Experts of a small language model.
Size: 14 layers, width 96, 18.9M parameters.
Training: 228M tokens, 3472 steps.
Below are experts of layer 4 (counted from 0) of a mixture-of-experts language model. Rows are named router (the router's row for the expert), gate (a neuron's input weights, with its number), up (a neuron's input weights, with its number), down (a neuron's output weights, with its number) and show model dimensions 0-95. Each number is 128 + 24 x the weight over its row's rms, rounded and kept within 0 to 255. Numbers have three digits each.
Before each expert's rows: a language model's description of what the expert responds to; "gets" lists some tokens that make up at least twice as much of what it gets as of all text. This comes from a sample of Wikipedia text that the model never trained on. Tokens count by the router's weight.

# expert 50
What it handles: A bare space token just before a number or year, as in age of 18, in 1955, and in table cells.
gets: " ", " occas", " pract", " stud", " terms"
router:118120135136080161117140142141134132108107125133119090131125136115142069149121091134093134105130121069133109145107111150127135139121127191087119132129120124180150155154126181093178148121155159092138099108087095147164124121144115121098122102115175093153161120126140121109102119120140128126
gate1:166113144109129125118141117123174111102128141135134119147147103133085136122126115110135103151148113093118195089134071088112082141081158122131104130158113132149116127076090144158138143118135096096136129159121169145143146133138121135134168154104112143167180110143130117167126098100129130141
up1:128138114109132154134138144098086121122118149116075094144114097165133127112131124091127144139139150135165131116091163195126120091141154158094103118100131173092140100148146087113149127115142142134145120181152128150104129136167107107152167136129162122124126077132123087094133127110169116116
down1:164139103111122119135112118115157139092110095122090095119127138116120109075123127126108107156131119136125128130115140141087113096137127146170100141153112114156126094147131131069131142147136128119146128138146154157119149146188099139120131157121174175185078124149139121077124170090136141096
gate2:104128078093110143093124159182128136120132120128090129119124147144113110080141137131144111133113182109136105146148119160130070167163169136126122096124063124123120118120096131127127138173124135100126135131093125163138133089114104124164138158122125145116093193139113109110149129095126138124
up2:122131155183132134133137087148140155102149136119147107089127126096171117110115118155152183112118094109076148143161125128140122178081112136112138155088106109149150113127130157157152125137065089153159104140130114111157138112121129158131160130128137127115112159113117100149101077144142140135
down2:121134128139179135118118110120150107079110180147150126190101142150109146151137100144128187118167104140114160142172173102133143165138099100155128149125094134144153128107102116159124108067085104125123134125125142126139150106130105139147138113114083128104139123112111125138098133112088136105
gate3:116097123132145134139119135069131202161135148117139143152093132070121145110124176165131155135084118111155138132092118115142134176126124164130147088088133155119113123157136149127137146114082128110116143098135152112120124115153094120151093152113124088115166135137073126098127133138115136127
up3:118122122128109152128104116128118102105120138129157077138162140135117139172136116109137067118147139166145147106141161169131137132102137136117109165160132144092161158112146145137097134146146079147112143150107158130128133128104138110044129083157143162160142123095131134140090088092134128141
down3:135178149118101109118134163124098116144090171154158127139121133105159153140099116167153112080095096097111099157133091119129116160102119117123123136139126168092152107111110098100138109114145137105099152141155087088126140101166182160091165126131125145122143132150126131135146140148115107088

# expert 35
What it handles: The first three digits of years such as 197, 200, 201, 198, in dates, court citations and tables; occasionally other word pieces.
gets: "201", "200", "199", "202", "198", "197"
router:123109100133122141134143141150100080133109116125135102108138144101167131130106097109125156149077095125098143087106106093132084127122169146142110185161111115170141186124116164122178105122131145091121117113115126161171138155129104128123113116129105148146180149131134126123152162105147149124
gate11:117139092126112170139134105130091143128151126173131143173100165166110132135122121103098142115115116113083150101110136096141113119120145128118130164118096160157145129117152140140114120130114146138135124118152092150130149091134078108143123143151165142134121092161149042132106092082164097117
up11:132107138098136147193160134120152173128122156114097129125129099121156102152177133128135148114141123117115129176080173126119134101127137139137125158127047126110166116088155161132138146126119148073158129142124118145139145112120102136113116119101140155140100107111084095154125108116149106102
down11:121117120087144095103143135115159122112137127105122132118138104142116085155156132095161094191112127113146137130173122108165151126142110110103112158115129120114135171153145128178111130131142121169124169141099148096119118138062101112128146110127156124080135108090141164131109137170139101090
gate12:152093122149122174142075107186137101107161096112099138106152099154137146146097079124149144086122096127131150125111110152126124155158115155146079151131121125095127199122114137083155098114140162156138148106111126147146131168146125119127141122128137138123122103133113094142119128104142120085
up12:123094095131133164161121128156129159157171148097117139122106105136108148074095117108154124132141120065138152100118130108140112102113116164116109129093096120127126186088110109152130147143152105147136154094132149110124108111142172107158128156141148141148136145176158116169102145101121135095
down12:141130122132146135160113102151145154140157128123141135087134127142129130156133165161110124167140114149128152138179145121074106096080145136085135163102141118129104140116136125174083118129092095101139108162093103100165130112168143124116117129121101143133082167155118180113134102114093150129
gate13:156108111139142121094128116172116111094095097127142094114109155095136117150125090142116149150129121148127149101129117080120124151082136168081160124146134146152118148089113140170167092160082176133138114148137164152113100144146098079150134140161125133167120112108102122135127125133160158135
up13:104108109077158091131164148135135138161106163125161124107153150142111181100106127108129124134109131117068137135071125099128119088103158142129121126126114091136110093130113153153150157110103123133117123136130107127108134164093138086175144105110090155138185163120122129123167142131138142130
down13:154129132157119111139120161135145139119129092143094131139167176160144114132209156124129086160096162127154130135102114116138082096138123129107155135123151147120138081135122113132081144150123133156099122108147109074130140119128148151081118169092140158135104137118158145119120087137142125098

# expert 24
What it handles: Words before place or institution names: in, of, and adjectives like Central, South, North, New, University, as in Central Africa.
gets: " in", " of", " New", " U", " South", " United"
router:136109116111104159117102116146156108090147166145109118131127118080142125145131116133113127093128121075152114111162090134155130148154110154150133136113097183180108154149122168116175091123153149119121117117117137154145114064147110074091140106131130150133105097125125128126164128136130163092
gate1:162115141152128158105091132122127139101172151178110134135126133172111102121108145122089134106145101134115147113087136141131184120124099097118114127131093165148100162116079116163159140147125137117117103107123093160121171094130120128070155142105133134104145112097130103141176128158134130092
up1:108129166139137170141115145146093155141122134150111098086101156124143184111140169157123137116106133120121145108151095101115116123129179102121138114119144101118157144100123153119136092087132096132122122163134141118109154159147141116155092161139167116151120178174100103107159145095079140114
down1:108144155103145132142133129097167173117100107161099077095097132140125148154095153156084144137148146101119111133158130109116164134088095104150152107134083143143111153156113137122131129118117136069123116101141151104071115110144136149138159104151101145134111172137137140167168121157118123116
gate2:117090150160108120102111137166135123081108170131154138110125105174133101126141100131114132143099109178149134094140119108129138108110144160139131128095177146077112116136110121119129120079108188092106111115156152183120112126110169127151139090135131135148113130139114095112121073139137131113
up2:103132162166124166133114142118097132086140081133120123126150084145132106156157137151112150136109126145127133108168119118104123158079109153107105162106102101161159113101117136169121166124129133145091100149166093171118139121131154146089150120164088151122134090129131132123148104121144179100
down2:131145127118114153120091153137114115128145141125165141140113147171140110128100081141131143134140108139119134085142138147081130099156098089158117120179163151144145121159120079111101155081171095108116147134096105139142116129145122097133184150108085130156125141111118139134125104121100109190
gate3:117138109160128152097122120139125112115150133087144181138141096172108103158137113133145120127102136108114171135097077111136158165114100189096117133129112135126096130095120190096160089131132097074172117100113117131116094120098140119126126119124157110139121133106131109151118140157141165132
up3:133135149131148072151189128120138193126122105150094095109131137102181114101118141119108119125107128145110130144120139149083128074118142106150131150132180112116166113112093159165121162109116143146110119159171111118103114114125126152149151103088135130101117094160121130104110100139106125113
down3:121133129155159106115134154123124115099111163125109134116109135133152124133138111118105139135098109114172130119182149120149144150093135103162154115079129128153165155136141113152107113089105104141116081097151145117142137099172116133096116159163101132142073087168127122099121077127147145180

# expert 26
What it handles: Words right after the or a, such as first, second, another, same, largest, plus the first piece of a word after an.
gets: " a", " first", "th", " an", " one", " second"
router:105127150105106158109095113143151079057129147136111139141157133105139116112113110123110141138142112131141150127119101114098131131126096143161140134155097155134095132200082145089159139140161144079135144096133124173123090141094166143120105084125145119136138120100147149116112156134100143151
gate0:100112125151118180141139118152137058072125129082140124131127101113143093138121130115131082093132143116154091143101118121106147138134138140179113166120166148123128107157118135110113130102120128117135168124157124138135166166129143151102109094123174133106116155092086155132150166092118145141
up0:134113112169107094077102159153096100165134144070104138126156121113160127100135110116152089109137107120103148179094134134152145111134087123160131117152155117110110127114122147161127116110100080095147106126172107155171125170129115141116139155139116107112144127121132118131161129132186142147
down0:120152094156109164102090168146115156119134111118120115153121150129113172168115101153117097126098145112150073116132145176116127137133162127163109171105157129121147160098129140132116162127200127123094139145122130138097149103082114105131112159144100136109083106125106134097137148098120125124
gate1:141131132092154146153122111143144143116152103125140127149095126189105145131107167175109163111126090123119153093126115112109168132133107138140163141163099157167135150136082126111119163138113076104159114114144149128129099133129165137104069127117109096140111127092135147101094105130159150167
up1:105166177135106121121127091153124140125145131105129131178140115139123146154093172157113173150115109117141111083157095096115143126127103178141121164110097082138114139162061122094136149165116129116130126139115094112129095119155136158119132120142103115143104139141140130111073144135121161160
down1:117075118124134134121141097162196127115142145178105134152144121141129142142153217086102095193117134128156135121114111125141135137134132153103134146127103104145088141146110157118121104152104142141121118147082138112098135144185107131116101157122147147120102119103120113132112120152138121126
gate2:142139142128132155122132137137137150155094112111109139139160145186133129115166165134129066123115102118111183115096123088175156110152115159118132117140130115137095133145094141111173165145114093104153123108129105128146114131127154149092100120111121132118150147120173170098178102167110138101
up2:121154138137119196146149094143147131120112173111113085114125135110165104126124195133146114102095142140186100136103130116102143140121141123152097133141085141152135126157129118090123141112137120065120142098139120102110172142118147128125073140106167125134136120107130173112132086136137132109
down2:155121165135120115129111114137111109132171122179130102128113126081107110153105116131131146137120156091143068144095147178102106136102119117132138152149124132116126165147131152161142122118160124138083168169158155158111106161132120139119144154070123138128137105117100133110127178097076126107

# expert 23
What it handles: Lone space tokens in tables and lists, usually after a pipe or semicolon and before a number, as in "| 1,863 feet" or "; 90.61%".
gets: " ", "ot", " s", " ±%", " rec", " pl"
router:104121130126097160149142158122125133099115145126134080145129139098161100103132096142079127139110135075097151108100134150120141128130135143096136152148128127167135111184133159122180148124177139117141097090104112152148128136118118120092139138096177121137167103144131153061126121103132156118
gate0:143079118126087163141125159116099125125130133137143118148110132124175111122134122067147090121165091111123140103158115114098132134167126153138106134178131144136113152161112113121122123105178078166095165153103127104117116142177141125109126118153131150117120122150095142112132089073163123137
up0:137105133166113116134132098123131108078146077109114093114146130121119147155103149122126106107175067117109164114130101118139137156129080117138121172106151144115134133135099147095127155132141084102161134142092137117129121118154133164058180139131151149125145118125162122107172135111124105107
down0:099100149130115118116118059131109152164126078167135113137157132160118134125103118125141136121107147099130123131137143171131135134140153098149123146110117171081133186097108115112130115126131086087131138143144162125153098115112089121126177157132118160077143165100107122142151150143111157101
gate1:143159123132129121147090149133153123046151098165081125159127109131170099149113176109081092163135082117160143117142093145127131132110170127111158126145124106107150169117135121124120106136072127134136103120113167154140127107120140116131141133112152128102172105121124156104149115102139140136
up1:110114165114139131114107123130116128131120130105144133119139176160151138124114157149180135166143100170143125162140143154108092169107062121157097116138123093111149112123126127110100134144137088130113146142149156121199155088090094114094100125094097134134135138099127095122117156106123156116
down1:114149130136115126097074113146121115142107147108124155131110137137100147133092139174072155122122109129110100128093176151140115169127111160143190106145118144108114167113113108143160168161137116119096127115133147119102116108069134130124146139137141089102126100161154075101152151122131154121
gate2:101105132151098127125107166091118107107119114150103090148128173146120138111133097102132144105152129177106122131140135101123150147150165139146095129130157150180166156125097157183128114137159095141150153101149084146132177109095080113107138111107108137169138127146133090135106129115104130139
up2:146122144140095136102132109146129095114143164144116107130134104100150126119162118087140098118158117161145114139146102121163129145149140094107086144174160156173108163120124116118114090142139107125166098097141147134126127132079148104196130109155095127143079099141120128155148122124137074148
down2:145100086119104128127112154135117130129182158102145141103126109104147102134104090092140108165103090145141090154141105134135159087135101120147121156112137114153105133139145093116134132116158127178165135108139175094108172109108125118151086125175086163148115116123123130122176108132158134137

# expert 52
What it handles: Closing parentheses, quotes, braces and periods after a name or number, plus final suffixes like ics, is, ie, ico.
gets: ")", "\"", ".", "e", "'", ")\n"
router:127134120135111129121087167110170112121083136136167086136127107120154087128103101155135161111104141137124143130156103140148055108152129120139089113123119131155137095164101146126128108099124157116154122105111098155134164115171163129142166153145167116128128128087140122078127157128168152113
gate1:087125116165119129153150078122135126138097148121137123157134134099135119161132105137138138106141105100119128134096120159138123139143096115164145129146158148171224119120137173069086142117127127150120161137126117127170123143183118132133152093124137140108102143081130126095097127107128129135
up1:155095155102164131091145131148147087131179113134113085101091159126142107141123139084181120107146138128113141113149106083116114140119153166117106141133159128171085175112138112140128092115116121142130123137117127175141150161118111147141120162116096122113082145112102111157170115141159141131
down1:117158114122132096062149100119144092138118106135154080120139119128163095193139100116131120126132163124132133105168104099145130107112164103128184130140133109128117179137132121127126123086110097121106196136127124132136095130130122188104154118144149127106126158126118156160138130094133130139
gate2:169087090189124124080117130148148118085146103162120091150170118111153134141144154147160131128134160135122120122101131158107130099074117146104095159115104134127132140166081175101111137117110102107098140164143103158125145118128128141112129125123119126084131141131123107085158119137143148092
up2:150142137102132181099160146140154086106107130164144158122135140112148177120121124135135140082132108139077107163122138064110140134095123114116176123122153114140172105138156129148162101128144125117185116108092121130122163138117072127120067129114139120099113133140107150139114130115128112131
down2:157122110134103099121130130139142105117146132136078141168143183099152119139105106168131109134103161116174132145108121144127120153113121108132104116120060106107101147169121144144164157089122092118110094108145154171090120125136082096128119149172151142120103112120147169138148129156106146114
gate3:114163118150085151114116124075123141121107144127150101163128140122167104152069114104124125154153139158149137143111117170135093139114115117161172078105106145107138149129141141090165145147130131143087144113113108112133152127190149128090171126130119131122148144096117112088127130143092140088
up3:160133158157153083119121156175140151112134134167125134160117120110133142178121110112130168109133145118127146089118107175109106146134152109094117120138084154148134099119141146135105131142171127186107125160123145136103152135155093099093138142147076150130092156099168146138116141143142128089
down3:116112108150146143163153106155174086143107144098135131074142119124094163147121132124091117153143131109174164119111137110139145140119139134129136144109098133141087072138119124114085106091162123158143116132125113132148107079122123116093124149134156131101115133136142176139142090156107157191

# expert 10
What it handles: Single capital-letter tokens inside acronyms, codes and model names, such as SGMA, IRQ, MDN, XML6125CLE, plus TBD and N/a in tables.
gets: "S", " G", "P", "M", "G", "A"
router:088073111118121146125099132080154121110092109152106087134134120127130137129120149124103150138090088124130134143134127126166109133137150159127149150177141140121098140175130134112175141099162196102170126107148154153120105139145098122083152133092106139138104142111121128121115147096157163107
gate1:171136179091103117133119082123150105140141162105136135146148144182144108158156167160161124106118115151109171107174120127141136119148151128153125147102116149114114109092130181141145096111138092136146163091142081138114090125109133168130097139123129101149090161132132136107102128133132141140
up1:143112140160142102166146137118128115121128144125122126167130145161088146131117102137133138138161075107144128101133148128076082133162156124117167158142102120121169117089158127136139098150117129069160126122155143079124093129130067115140131104153105146139163121152143150093169147113096128124
down1:135078119136117162166114150131114140159177118135113137131142158143095127127113086102124099137121117144131155104093086152089120136111181139135101142092116080147166141138134165102093174168120121139159173138095116140094103136133121127163120109077134102143133096116133119115137129104121135157
gate2:099151127170126122089122124144151157129130154183124136159142116148141131174123138148133155123133116129144142134076142115130118131131107144140092164138144129096101186098109172099113142133062190086116116103099115116133109083143121122100117160149104142136112114112165109151122146132113159127
up2:115129122119089102152154158146124148130138130120143129117161114111160170154139113119150093139109098125091147130153098103112136159147142134122155148130111091189143113124109144131097168091110110133156120125108138102133119181093115171134124103148100096188089081104135141098104150144122124090
down2:111126099090129143159140105129104099144157152172143142114125157131148132126175137091121138102142124114106134125112144082155065136107096156150132123146111108122150113125115173149127109104102152149135103199111099131127151144097115146167090161150120176145116129126126097141147123086107137095
gate3:165137074100116150061099107094099106147126116085134143154134131125118140148121137139137199139124145141115096126124136119114125144131156117165166150116109128142079115145145148080111125120142166108123124131136167138140113134161097134083095131144127135181128119109102136154159150116144160166
up3:083161076125141112114075131083098159135157107095123145126133138140159138124124120136132157118114129133128120123128106116123116179141095137135136153120124151155107129138129146109100146164105160101127104085167120129120176121133083120084068109143144122138113168091134139116176170101115140144
down3:109144134120143150149147171144118123136144155140139146178129130122126119151145175120097111140120116121104099175112109158147185135091088160137168145088140082083136097107116094166138165106166182138125095147148113129094116125122129137095123113116113149132110115082122119110107142128104156137

# expert 16
What it handles: Articles and possessive determiners right after a preposition or at sentence start, mostly the, a, his, their, its.
gets: " the", " a", " The", " his", "The", " an"
router:098118115093081132081079132130168123111130108119148119126139149101123099125120119132099172138096133127154136131146130138111128153133149141105146143123084167133160166131126143086135132123185174082115144101119111152133117118130127117069155099082147139124120147121144139090143144150092179106
gate1:121177106151158100150115125146164130102081139114102136104137156120120130122127130109132153112104139135130134143135125122110053157123131158131128124113129090135171163086129133092157118117146144131131123103095127135099153108136082134187150138120146129071183149178135137138121172139130116107
up1:133098133105161109135155104093124120139154152151103113151151092112115152120142097128126138159157112087117098147166094129126160146121095122156125122127140124171050111181126144140090100121128149166153160109126154106160110162146109134141118137081138136130113067141126115146119122154130103144
down1:122089137111156103154146130105123157175137101163125107133097123130118115166142175100105121173126145158146153140089132148105109127143106135127156167167125146168146122133110113106133131123077100146126117109098129120133134185139119166091122137115125120086194089125127167101129120118134108100
gate2:112097134129123127122124155123191105137093087107130083149146126118094072095171144141146145099141134133110163101162099138137142136129139115114118141132148144200136127116136144135155145158098108131123146102096108124143125123078156104153137131104087150121153161133134167123181112128149152114
up2:115141128141175134106160141121137105126115133117063158126151137134140141111108137112101140119142124139113129123082127093087101128149162068099112159130155072159151133157125146092091128085155141145130147132167117132144145121090163145151112102080152112099179150119135133129153123147145122118
down2:166092096138112110118141147140155132105130152068138159112118119135118118136147152118188137118156118120109166128114185112119144113104116157103145102157111130125092149095145097134121123160131146139110102147132104132146148155128172075099136141152112126150072138092138148086094158149117115097
gate3:124105138112111124148114076085120146146175134129114114075156097149189106125128137113102128120136137156125155118102110108114083147113159113089157123101161120117141164135146139135146095113154125102112158110153161114138123157131175126098169104087121110142112121129126137138157104090095176122
up3:110159154084100120116091093090123120133148130132120119091140110167189101127146113109114122120163120137133149143114100116114081138134157115097156123117149121098147133109123110140164133136149093074145183118143156124135128151114165111085144126096128119161135145134138110133140111087144195106
down3:162141099128156130133147152135163119117115107132154144174119170061127109116136096127105142150088123156141118161130175152116149149153098143128090142135116139157168115135126094117061145136085143132131127131122133121090140081096145127076097124125161166107130134114116127137143134143104102107

# expert 1
What it handles: Prepositions, mostly of, to, in and by, after nouns or participles, as in subjects of, according to, born in.
gets: " of", " to", " in", " by", " for", " with"
router:084107089069111172110131125150127106065132151129167119128163112113133111143114099143127132111136116089128135106173118148157105092132119153158074142117106135147115128140098190143147131129147143096104109119119117122167122142159132108117137112122144147129159133148106165088149134099101158106
gate1:119139131129132176151156122136159183156127131109139125143123167142117148104135096132138116108133172095144130118120105141070110124157107131123133157048137089094148141132141180157128095129151135118107091137117140173145085148114137148153153108134133113111118156141130163083127105162122110126
up1:143152154144157093150153109120111117133136101149134093154116156122134129087138176079123136138104137133125112120142077124187122098123125131108180139145123150142127142088113106122111166140128160095136194116069120106100105152143117121124102096121125130125104092174111153153111147125134105109
down1:148101142120136110106134126110177155126105105139060086139158107108147121153126126171148139105154130108110187176122131122078110167118111090100153105139136131151157169118170151116130125115117121144129081116152157121101147119094104143109136119151122117115144119094130111098136118098150171128
gate2:145106114144115140137164093145131112150158178136113140138127139110127096151122149125137143134116147165129098135082136161142077146168157127141079116133119101098126105153093130118143093130148149080100087129124138133092088130108092128136161106169175116158085149134173134098133153120131141121
up2:065122102145147141140105127101124155144115135130100156105130120124109088148141150159168118150100110149121076102119147142110115096139106158167128122125092125114108104110139119137147164141161171172152080120164109145134108108166093089150092124144114127151147105177152111102108101130132123144
down2:091131130094134141120115113124115096119114080125103115111094100135123131104149167121131104169089138153116161135101110151121089119114121124145097136189143160135120165123133177147137146151122178128084097174152117117121151111124139113117112100127140131124181102132170167151138077132139138106
gate3:130132074130151129084127090129120127110134115154183138160109124122110162155119132112138105128167099162124143143129108103106152112133094133129186147111144154154132131132122125091162121138153093077113148186110142092142140096174147125113127111121134160138117106112087170090117121105103150124
up3:186170071151150129111111136166156112145124119135144156152158109129098151114163127067095140186103111104117121131160126120115144125126123157133124119133141140118136094147119096080096144114119138110099133166113116127092090086108102117104090139135158093123123135163139142155135140150110107112
down3:155136109119110150130111170139185119153116118125132143142140120128137120114151148102092143157108148082194112120144097144141113098109162155164125144172132074140103140132102059111076141094129112123098156144163121138126129117133118142078131118130152107112122139134138101134155115118094100148

# expert 7
What it handles: Capital letters or short opening pieces beginning a split name or word, often after quotes or headings, as in R, St, Cl, Cal.
gets: "R", "B", "C", "F", "H", "D"
router:087122109119077154120119135123113103124110110154119127146148124120159105112125120143121142115111139054115172150134118095134145170133118164103118147179133167111164139179112134136182157103194138092120113089145142145133122111134133107131141148132103101132083101112134137114111141129156143101
gate0:099146156120092131137120120145128109139091108151096178146135153092104108105100163120120138093170177130072159120149158155108094122137090157149167117086109183145125179144112128116120132110185132140118123118128100139138131115122140138138109106118117097158148130125123136114087147160141140133
up0:135115137140110108148117145114121116154126132107161181124159138145106118115084101144141128158145123128147108149142095103129126109114110161157115109124113153122143147127101145096109176097156193151112121098156180097115119114141130120126125191160115110154097141104113099111072134101122178141
down0:111130101119141088118092138196119124156110129111153123118149114147112135091079163143120168122130098121135113142182141125122156116139156147129111141140134163106129108126131133143144085179143144147107153124120141074147136078109133123127127113117138107138145123142076154145059143143173115109
gate1:090132119106167128084087139144160134106110106141118107151147145122136187106130141145123124108126115116122110147153124116105163121086102109161099132133076161102158135158094131168161123096172143130159138099127166163138142165150096104124133139153106141094134108073145124132126157136149109111
up1:170144146139120101097146143158121135123133097124130141122085151099100089106143101087102212134139117140131109164102140098120149149095160160123112133176106137144115118118143144166109119097137082113156124184146106147148171127126110121116128120148139096133114103148107115116108113099146115098
down1:149133156129098108096139100108157099145125118160113113097131102160141168156124051157138140163095103129088105132181108128181110113140151087159148151138106132120115133130100144141096116160159119130176132081124115133131102096124137131111120133120172127108140095093104125147147142123126129142
gate2:129114100075108149126134100121134061176170138141159152182120137138121141127122177090175151120129119097128176149127109145160114122138112167121144120136119115088161130111110128118105115086130143123130117110171116140129138114109117134160161112140164117139112109100086166107122152149127161141
up2:139130136118102140131078131138146104107133127133105145172146114092119168126168136140106123167179103103125161154136087080108136168139140163114111169145090073128138126146125118100107116119148093145122128129121143129162126116099122168089148158108162151133101126090105154180113140111137138133
down2:133134148149110136141114115119126111186153113158136130126140099122154154106114108164149140121170166121137146134142127145141113063149098100100130084130110128105091143119160091148101128145121111151081110132086140124140124149128121187108129150122159108134109116179098195121110097140116128104

# expert 29
What it handles: Word pieces inside foreign names and non-Latin script (Cyrillic, Chinese, accented Hungarian or Slavic), such as Fertő-end-réd, Inđ-ij-a, and Cyrillic bytes.
gets: "1", "j", "3", "st", "th", "d"
router:078085116123089115158145125098139119068127125156102122139187110119142141147095115160116204114138128138108139123123121108158139120171133141108139145145104124155142171161101141144165096107120126095099126085140155149150130139153108092144122111099128125156131152141128141104148123113102152098
gate1:106123129099134147146113142165135149024114128126126122118147113099184130162115149145116171125095168115116124124109142120106164149111103147137140091129112132140137150177088132161108125079129123125107150111125139117125152164170128145110148100079138123116149130132140118119128137155112159098
up1:106148098085122161146081128116124102135118157118079100105119131132130106133138160173111107122144121142072116160140148132097162149124091131127149099136067164121135164199151121162131103107146106113101151106127100082165125140118097117135129113139135155135140130141122095146149128130137148154
down1:119181104117104121164148109129147148146168174126080085115111116134108149111125120151138101127120141145107167120130122141107128129102132145143061110101067144108105113170138107121146140128107106122123135119099167136137121181117159111107130138102131125109121096170132135169115168121132161172
gate2:082093094138155148132107091155193141120133155139122117129133138124163119115101126140121091104131146130102110134101117112140135119110164143081108147149115099096127110164158139160157105107133147095111115113132143156107148090155086092122079143116116126149104152148176077149145161120134135112
up2:157159114106162105133079111139138151095132107132120143112108155117125100158126091122148137143148140125129146121082159158118155161089123110145124142139154142104085112159077153154134150186110091160163081096140138114148139165132117100117177131155119131138116126133130115101147074131152126148
down2:156133108137146111140138124125152111152103105085090176118138137121098160133151181143119160147135151093131116172137099156112073145129140094117110136120117148143153083165132125120137106130126120136148106148060124133130132159120125161123128126143148159163118082140073154141107129143117077102
gate3:117126128126076164126157133156117141109120130127124124166170101099124116138075130128112115122143145136105075137100130091137091139157090155147109159125111078146149140117095134150123127102115135095101148100133149118153164111105129171130107081126126129167102160155099103091121139103123185131
up3:140126134131134165153122135076156175163115116116121090136141141117163132116105165126134125130138167094159150140087144148131120156113106121116160125125144150086103090120136138125073128101144120109122160104168101179109101158122141106135121141151170148082107135104166138139101111068126126141
down3:167133138128140119069159114123143129108110133129088092127135147109141136165071112103151152097119098153124162137152127140124069148130135142105122166125114143164096136169099125123111095161116098144149123159126106148130090145112098133163175114137145139122146152140151133138073144154131085107

# expert 57
What it handles: Lone vowel pieces inside or ending names and words, such as o in lifeboats, e in Browne and DiCaprio's o, plus line breaks in lists.
gets: "o", "i", "e", "in", "a", "u"
router:096132085155105106102129149130123103123109158156126095140112155102122119126129116167117159140107146088163122152143126112126100118162141150141106122133145113154130116168107168127148103106173119104151161111087100175142123120154151082096150109075154102167123126117100099093149151100144142098
gate0:133133109164148120094141118111153102101124100146129130119113134156099118146153098153126154117134140112134124107115128104116138102160091141144127218115167105163126094115114156157123141112160129129148138105119130171146127118160110156079129092083154120112128134136048107115114128129132116085
up0:082123140144177133120139155111096090108132145130124133182115132170094189140153138145122164133117097138115148099135145125126128161147108120145138086092100075118116112160108157132138108160130161182153139125133131170127098093124118113117139133114157108187125123147105113127150129106146144108
down0:096109120121151156168091082148128110111136119118097120114168096128145128117127120139124146145120162117189094125137103137071104101137118112122181108113137130137085118133130107163088156139134081141100141093117122116138134121176112152098130155141162127179112131158166133141106155112160142133
gate1:111151068110116145108111163124110129111133160118172149147132124143133102111107106125108129162168104165125150126150117154113135135172139144109146131151132086111142133095088144125097087119181135102128143118142133167144127102124133072122120137159155163136113145122116198170160114125113106152
up1:128107130164108140095135098107191087185165115087115102156135132106103122146138122136106172122127123162126090170114133123140123078090139127148140109143151119113143097173102124127094183145127144120081166118135124123132128111103121127145151157124119150149113129107154135141108127117167175119
down1:104119116138123150128104163153096129140147132133128136114143138148102156113146139134113155111125121124102160173151114127108126130151072127159111108125158123168133115125099142094100135136088173142185143146098130172116087110141128151188148154120086121134128098105132142133071083139091114103
gate2:132110129114151160136165130100088144115134082118101124176156090138113104089124123135124143134150120138124168129115136132128098082158124113108133149089139140128077133103108146135136112166085162139104148088115106118156148082110129139103134125102147194181146132155118133141156140133121155091
up2:157124115087090123086139137141175151104146139130150119132115174140184118151121113114131149125123101124141084095138130135087130130088158073139136129119111148108149127091113117132120149101115082120143075174155107102141126136165132127130160154091132136112125134152191127119101147138121141097
down2:105099123106140127124118159129121112157134122145080098109145117120089128132123180144092107128132157126156158127138140123154121148109176133106070117124122068112154161127129154098150150167189132138168174131122129122164113096142121106139152119111080146159132130117087134141100108138147101135

# expert 53
What it handles: Suffix pieces of verbs and derived words (-ated, -ized, -ing, -ition), as in dec-iding, dec-imated, determ-ining, often after was or were.
gets: "ed", "ing", "ated", "ation", "ations", " used"
router:120123112139094161113092112117148088097104146123161122142110123153182095124135109164092136073098138146144166077101118103115069105156122141160158127122114116164122111164133151086146129118123146118162113142122107149180105146152172135113129111138136103140126152150118139103145131116124159109
gate2:076128173118128107093124116058105144137156149111150097187149123142139097132114099130133115103117150104144182120084114101123100127102091128122111133131102115167130092159140126196151127123147129114142171137132121143108155147115126150156123090147141160154141128099149132133151141120121149129
up2:142153131083150131116091155127149125139117119143150112095141124158070186100141121164141140153101119139112135129161093132159082168122128104090076151158137122144138133159149125162112107131132153161146116111082094135149107137101137112106172161094112126095140136124103107132124103145126117089
down2:135123141112127121133096122094109140115164087153171139093081133091100156114132110170124112128114156099152147095098122154151129183151131184171110130146132134117133127123150087135133131142121121124112113120072113129113135122159160159139113073157121140150121118129132121153125090089151174098
gate3:131122141134134138152105141109131125129107166084171137130123142146181086153133106134139151128157137118146179105068080147085109142086102133098158149138092118130127113121145125144118131122160142117189134152111163100110151124139168071151137099134118121120104121145104104093137125109114151113
up3:123128152137151142177124158131170100130104142110108140104140106140124136139128105124097131118173141124151168171054150101092146153113121170114171108133102125093137166127147128103143108110085113125117169133095092117142085127090140097155150156107132117135085111143135119154129132160146131128
down3:132130153116117124100125105143144094165160166124146113106101109144142176150115156133152130133124153134144057110159140118116094124147089146157126102136117111112098113123135115131147109142122158132104120142158148151160159168112117112081143124115084136088157125092118085114159069154161110127
gate4:147101092103122114105102131140102134152092160142125090114143132137138138082107129157146174173154169158132148092132102122124122090160173124130127125121106146118149175144125184103107085103111150133163111128086109129138148151129132157136114133162122112125100147154097096133129159079123113102
up4:133134082140145125153082111104113127090174128139156198186147122129103128134110117107113121144150133141127152170131126155124141163136167133138088148145101126164125116121108133157143154113104134095127104181066151123091138127125133108142076117113129147100112136145128152114149115164120154126
down4:176079190160138113116165123140147125146161106125131088131135100148117171115143137137146172107117105125139108137136139173155089103100131119141129138121073103123124114159133119146158157130097171128168148155129141132093158110143103112106137115108113123147149128094099150146117139102078157118